Below are experts of layer 4 (counted from 0) of a mixture-of-experts language model. Rows are named router (the router's row for the expert), down (a neuron's output weights, with its number) and show model dimensions 256-319. Each number is 128 + 32 x the weight over its row's rms, rounded and kept within 0 to 255. Numbers have three digits each.
After each expert's rows: "comes before" lists some tokens at least twice as common just after its tokens as in all text. This comes from a sample of Wikipedia text that the model never trained on. Tokens count by the router's weight.

# expert 52
router:106133158122178158126151181154084152116134117132111122040144132105152126170108150094082138137124112152117130105117092136121124075211177112223088109160130074157155141117068141117107122093157085
down0:103091122147182153071124079131092124135124110182129119139173069141134052144149121115144100121127142134148141125133064136172105153119083132093113161177075122125171109123128149157124147148152100
down1:126137083166123088132162165117146110137148159139124149113167149134121147185087135108141137106124124118163076225182173068169113109102117067134152183062136153114145096153110137154113118142098119
down2:083105118089143129139133138090194115059130075085190089127098106093064139063119088093133124175115132125131126131077238045083123120162148166156112142094068102111132160147088135115153167131127091
down3:097081036144086125139103126130075122123122176086124123117149130123146089096174103123080166108052083140141098119132092116112162152072080087126129144164098125110093094053156140106118061094051101
down4:128099105163135175054089104137108167123174179128124108074243201114155073156129141140155159109082115102142086158148131128076103135119142124096066164121116147109094130108111133072176113077127166
down5:138092072143143106139171051095150141144132128063118143100086110140095132063124147063156137150204180162138145069093092126053072102097145095156123123072151143186149085172084118104159127103130167
down6:141179170087162136090168088119087161121149033198178124075158104098128109183160162162143090140104164135088095157110167123135165166139137157142066130130204131109132123130204103116142110108132106
down7:106119152171111089116095122131048139088162060101100153147112126147057099117169125137133127081156147190137154064110127059139111094121164170146070106080183079142103155098132117146120052162084199
down8:133165150117097155081134175108197133103139108137068162118167135141120133106095139151120208108148137136168076115157069086096142152159156186150089099080135108140047109122169124225059142156138155
down9:159058154135127133111105171122063161084116128185119145118146127129080140084137118152095130124135142112117138092074128122099110102149087119155099085038155085067164107074093148160028142104049081
down10:143181088164094143112163098126075108117130062119118163100219110144106056206110149197117175111098097167166138166122156150173084139117083157143119177125101132132129151098152136112105166092095171
down11:125121159111067114049146095153179076134137136133149121086130177105140217144158146165133103097136130160141166128140147170128133161128126129172205130098111104081122167141154065074167093082099171
down12:133155092095112080148114180090130141193110108106096050161164173136155202084136161153122138122111108126121160066144119080117111089167166103108123171098128139104101128118097091141087174137150105
down13:155135184117205129109077098113150119132149095118103126126099136167099174117089077118153177095136077142138167132156166136172105191191123103148110138091149100044146088129102135112103092118107122
down14:165099101082162130116169106116147131095134119111183033101138064163120083122099106090135078202108109145147129117109175137055087162106128136119193202083128178191105175154034128116106139078116121
comes before: " ", ":", " the", " of", " a", " to"

# expert 18
router:104144144146186111130067066201092130170109102126075097155101107084150126127097128143096063153094111138102180095068103123137094097142177117122110080071099153142080153134131093134132140123133075
down0:144174121132099199086143158066187032138089126124130116149151163155110161160131141132112166117130122142146096209041124078121080059091191123099137093100161171107092123116049126137141137126113130
down1:116190110130120069099159130117119141160108129139094119135127132120089078125083119117118088132094129150062137130102157149109154090129142145176117158102161132172188120141152126181121126132115090
down2:095118114125181107148136105124158107154095116110137167093141125119124112169098086131113077135102100150120100144118114153110146132141128105154084130141118166137112115127105098107142116143156091
down3:173119143132125075159079138206134145190122158128124119079138126097121157093146114112131153142152071083096109134101129170203157192120118115144169159092188105134138110123112189144089129161093125
down4:127141175089149142047172144094160075131101081133118134107128162129211161169145138145129122082079100145146101105137090084102100085147090114115161176139091119109136165091103147181113154114165161
down5:086154145179159224161098140106184105158118204118150145105097163134106076124175131162094116116130122072166096138165083091062110118116077098134198186174134127133101108145096152133145158160123090
down6:110104128041113115128100116057096113158090060136129091105175096091144094110144136120169148200109157169128162150111136140144141076136111126115148104067129123157083110131116106162094192156132077
down7:131089106105160184052142145117145168148159108141130165121160149102145121150048094102135142145130179102182156125128091144065134102195135073169036129093143146118101112181127073086157179133109134
down8:148107144161088168173097197070212103105152115121155122170154147143107161116108059126129128114089128120180112132169173114146092154107098176098154168100137167126131103099098120138156128135187186
down9:064047145140125077046090158109115095150136133151128127181140173168176113117095149096065132142079052179138078144136127128132144134173141136076132161171151119122135149081088129083083207084165129
down10:109100153098111114211155112121157146091145118096073106117139099096106131089108136112158100139197163117136122135098108148140117092163140105154154146151131131162149159122209091094146109160104135
down11:186142112113151191133112083134090177137205080149115064072119105190201097128141161143139135143194086080193114177135162159116115096122140146196215110116118127133135153141127151119147120106161132
down12:105145141109091052148191183086097179132175081155134157127126120217201130122088105122103097134145157149133128164155091128149103082081089097150197112178134196080071115128122147115174153136084122
down13:155088118156078181078136180175124140105173064142088096134082113082078132073163157115092151172126130114103166136109105120157100159169141076138134145073143103124061152091098139161112123117160180
down14:114125168146139149132096141125139132095160146105186134089115146099082120087082135149112150185110115100165130096084149156118163138165112144119158131125143104114090115146126074099105129125160195
comes before: ",", " of", " and", "\n", "'s", " in"

# expert 20
router:136110166163139117174094165101134142181081114093084125146112142139120168129126096086151168155135100164125138116156083201141164171122106193127130116158223095047141095141135063153089147110150145
down0:086161166109136113114121099174137182129184126114045190086129104149160137193136253045071094171106116132178144129157167097131124190106173115127090055106186136144139136158145095140106131146138154
down1:181077193102126100154107130131140114130093071047127118153067119106124189156096116195099127115146088113142134163156092114145140112162151087139194186117132125147176109108166174149123137089143103
down2:160140124160143186144134130135092135159130219193141210172141116127155125146112142116123109123069213104117088179126107091160125160123117152119154153089162142117143114193093143137164191124154083
down3:154207150190114167154134163154087136134071119131154118155127074095113179153128160122196158123046116142158153095097109138203132117141180077115147112167101067173144157124195094150143098108176104
down4:119140123166143092112131097130201117157111097129110093077083176089149185092200097131142158168163162094056103076154170171124137132070111076135154143196116089105148177120123144124182110109106193
down5:130163108119156089143117169167147112135101163184170134089114127124106074063160081142115111142170143117090147167093136142127192070100121153172100171087145090162130093119145127124171108160112087
down6:118132164112132131145142097090044150148144193091131103111181135152143186068121126140181090138155111109154109065095101152167151162157137132194146148098118191112156087057093112141074120113141132
down7:134142137054128184075115051114156132126207132108150067067067172125144118091138127144085175134176080113125147148081093117086099143105119161086120160138118105170128091050154062100145096129120163
down8:160136126080187170112113145115127146137133159143089099170124074110098127122152151120075106072128073115136133126144067128108183168150165127084156125177158107135122126130178150116185146068178166
down9:195120155110213094099100137138083168224189092151163152127067135157125085123116123117118133059146116154147165126137107144135110142127149117086117099130138111106115064132072152105186079125113169
down10:101114149140129113102157091066132103145112191128117084088173107080071125144166103138094052122107112122161107120125158130155127150112158153177140109137129138157097101111090083178136147114186123
down11:165128218129085084110089147173185129128171143137093187119080090145143076126132136098099180109154087099179157105146155138111125149093117096125164172115105193198139147185127067122130092092122148
down12:120086085132145125149111122155090114151153093160111181117066155168155175088191118066158071138180097134175144125126124072128081132074104152111087151144182125111120100102105103167110116143148053
down13:129131191107162089154152167135143132138098148162102067159138148163136135186108136186183127121110151131146132120144119131152122034079124123204118138111129096144116175134137138104124122164199043
down14:164190147107145112153128151153117131111109181098093112118165100094197161101146093121071114143175141124144121148108161122160117180169121126129105144067065162090133163194141115115118133122133142
comes before: " ", " and", " which", "000", " a", " but"

# expert 43
router:112110160099150114067114117177124149113149103085063164119074238123165111167115106148092120158139113139070161176176098166120163164110134151143098110055144130167109078117123183083178127168129085
down0:168139065112128095158095141187118113121150153142190118164192195085104144099131128125114156125092126134149054146125124112162081053142111102151133134136134103143126131141071106111152148107074203
down1:133114174138132159129151140140115143105107124118171156080110136136113181183096155130094175168111139101111090087132141086061201131077128107184104115077157123106085091157141179111144122130097139
down2:159158159158195126150189141112140155112138137097107101169132130100081094154041115106130156130098127135210162147106151074092157140188132061148055169168113094099143173156127095127121146142138147
down3:126080032090184157122112158164111149128134122088156064067158134107140146094138069123133147127078081166096073111130160161115120126192189125149102105157137113132152145159114124129074177105068149
down4:094156205091175091131110154137115134067061116139177063148157092120068051094100119131136156133140129142130167093151107151110121173102050148141107130187125109128178106101157138166124118108132095
down5:161128154119136080132127134128137135140110135152091130141075131119087096111154114094142123181155066151103142131144164114161116155067092131068082095126148153126109116113144175135125102137171129
down6:105121068100099088172125153082179136146154102147090141117118117138139138145111163098118099114153113120177115169153094129136114144135110187117153161109176130120152165087176096162136100137062105
down7:129096136137154112140144094148139089096104118124148149092164133076122130093095113156110205109129135127128124100091162216094170184193079148134126112091114109176150131037130053081138163104125120
down8:064131131102152123106095086131079136111093184087119131111181111127119146171087144154142111086152127104174122156136087116138151137162093143125174104146136168060121151121139123087114142111118187
down9:122124125086158127129127161097133111144164129159154096124149118134167136115197184183094138121137066130149174168159168142143105087174108122103172121054103103109143101170129115120112108147110145
down10:059176188102153123143121116091109121155173125129114125146149096144202102124173151131172101137148086179112126081097186201091105083171148108147128131146121148160156075093069149077097144092186184
down11:139149126136109064137157146179073150102112071111197101117082085046161127133146082131136089143102102118124159113111099166120171087132122100225141145103115117126176174115111125158152140182074082
down12:095124158083142129150144114127131132111161107131094130112127121111045205124134064130097050143109100137147150140167086124114159160118140102154170117135133130038176155119075083148182110170106023
down13:154087124155197125132112151163120124108093163094109084158112116147152133136228179103119103135179043103097109102088161161094122159147158075107140091130138096112101101116175135170098098144126100
down14:140127144125147094068144109184115129118137124106138121094146155064136152123171139159128038097086155078153143129139046119100094117063121126191121151085065205102117151116089118150119173055119125
comes before: ",", "\n", ".", " (", " and", ".\n\n"

# expert 26
router:154146145102137111142150101142100111148124118143136146140165158148157165158140134118147114089133160194090139058159110190183195127147111151123128143127188192133199122146138134121051142215140117
down0:097152145117126146184121140133105153139088143099099125126152166154138115114099144101082129102139130083168124116110150189161193162146104205147166146154157158118135205133148158148168117129173123
down1:102175138116097142089223134139136173141183110072114126131113098190145095112116182130120100186204109104107101153207172091132169089125150100143156117212146176127148155120177160121128132149102083
down2:070134146119085160164129138131105171138112134106134158208068127080097092120120138182145109157087118148165081093168088097089120056192106119099177154145102101140156096163127129153162166151176167
down3:100123161105101179212103160149068124173145188098095117150136057154126088174137129119102136094133082104117134147159156135186140135161118153135096129143166160134080123159112045119180057099132141
down4:116132098224129108132096172139110154180166177092131133152103073153164118043167138128101101113092099147089167152114143125153062140098148143163130122117126136131074123127043100084155131124134088
down5:180145058115173146116133032158107090156114149110142143114155142095102142108153127127102126124097137094106148160111133161104131112160094105101014129135111164123147159134140141144133164082162152
down6:112092137096108116087163112115146158117161075146140143118147094087128153123109160163117135120072155072193117122120150123108156099094119121133146166139110130203128127113136182078089140129128077
down7:142074172163175160045107173090095137108119158129159100100112101073080180140154152106144075141133131116095094164119105130104121160159125155113125110081143034131076166108120138109136121082098101
down8:112136141166097164169171115077160090142105159174143145153117030106029150099111133142138097108105122116162124110102087145170113145128135153085115087084105132123149135092118155028083124087141125
down9:086090120125109080142142142066116077101193141133122117154128126192121200108121139161138131143123164114081114131132168160162083096097111162126121170146095114074121172085093126152134147165107133
down10:150203149204152087089168165106103130120102123093129187125152067121143110186156172137077124065080134077172144145139143109144108094135085163101076146105087161135128114131138105144108171119130104
down11:172138136175144172134141128119125140156141106141104155080094084130162141071068137118124158136115059147123160140179104121145106131107096116140128124134151063077158097089130143169121063143139144
down12:158145079123125063065101183146170082193075115029120079162189093068152097127101092099136097137133135133216145171116093171124089086132115075187142107127141172137153121102097174167147120124143151
down13:187150106150124132099140104107104112149145072160168153094127105120163118141147085072159105158130176141102176194173151163129086152151125157095045189055129135101161095109133091099111165111122148
down14:115121180093048126174080135167158121090127129112078160131120093095084135115194064194121196077112089118173164108122145141116087131090137114157184105108118147112120153077096143147126126185144149
comes before: "-", "|", "=", "==", " •", "The"

# expert 50
router:130101125125095028089135145175127098098124120172146107067084102149138103127136103167097128140204136133065153101130187183129178120095137098109110162083132114125109126184068120109128155136153058
down0:150150133087153128131063157158070102173141118194073109096136127142173170092144114117097117130129125090147166153195107173180150131132133105121115152135065130156169135104080137123161193109138134
down1:135155190209165175104135120172147117152122195045059149111115127198134182156138182167110161171115137118146129057100146093123130155168124149102095127146088146096133080167125108136102163197085134
down2:156134083145165121132073164111171133132139137112175125094142159143093100087171185084122154139131090103132105141144159140105065087193083149165133132080178120156097122136100155114151114144111176
down3:111079118149098109144119137106118148107144113139123142141156145102111200098110088087117138142142197129133082102117129139114142135142165141134128136089121150113156188186169139114130142129138099
down4:164141144135107154137112153083165046108120134127180115110148121110109152099145095078138184157115112103172146117119163126096089142105136081106177182127128131091080128141109072114118143084130125
down5:144078122134114086113094111124121134106113150074115146125117144133117186198083130126147160107148094123135109057119082056152077115168132193109141087119133191166089119084148164104132085178158189
down6:167083090146080120125085106100075121149137061098100122113164112152198148110077117171120152157070140170172166083149178078121197139168134158111122172146108131127080144133115144131145112161107158
down7:086122135119166139137119127128126086134133176050096119131141128142192140136104151104173150126093089122080166121087120181132191147162095166126227131152109148155122087093095123119129174099142166
down8:122119129177121130092192087170049136118120126124129124117175166166157125147165168174142183078103127061114113094161103130158126111085168075123061094125121144097164092149117140068126164122137055
down9:127094137143161130143110126120130122120180165152129111086164185108136128143114111098183130139096129159121144142178090113150099227166108135091156070135106105114116090064121146104093126098107168
down10:124156141115161133094199094141095145069190108162130059108171099135100131122090132138113118115071175110053108164154153118163122127152130101169092166189153093144166118183136190122115113108136142
down11:130112126143116131058133128150135130095114063123111121189101140175105144061082044138117147141091140088153144094111113190080148114099176121139129130127110118110191176136092070082116092196201158
down12:146092109160069161155153153098107120129173112167166166111107140117145189114157176133110133115083159090112112166167138089172143121129162173113178154066112091145103046139049141148089104141146163
down13:164128130070127119038099127154065146136072148101102087126165144131076156111125225127070108159140136118138135132178148127152174169129080166150128131118078107123198146110117097088163106187145065
down14:106155170146139097130141088122054144111144161093073114142047154147101118186131134136140119161149116116115182030128117103089173181106144116152128147131067158067098085083184105146132092073112138
comes before: " of", ",", " and", " in", ".", ".\n\n"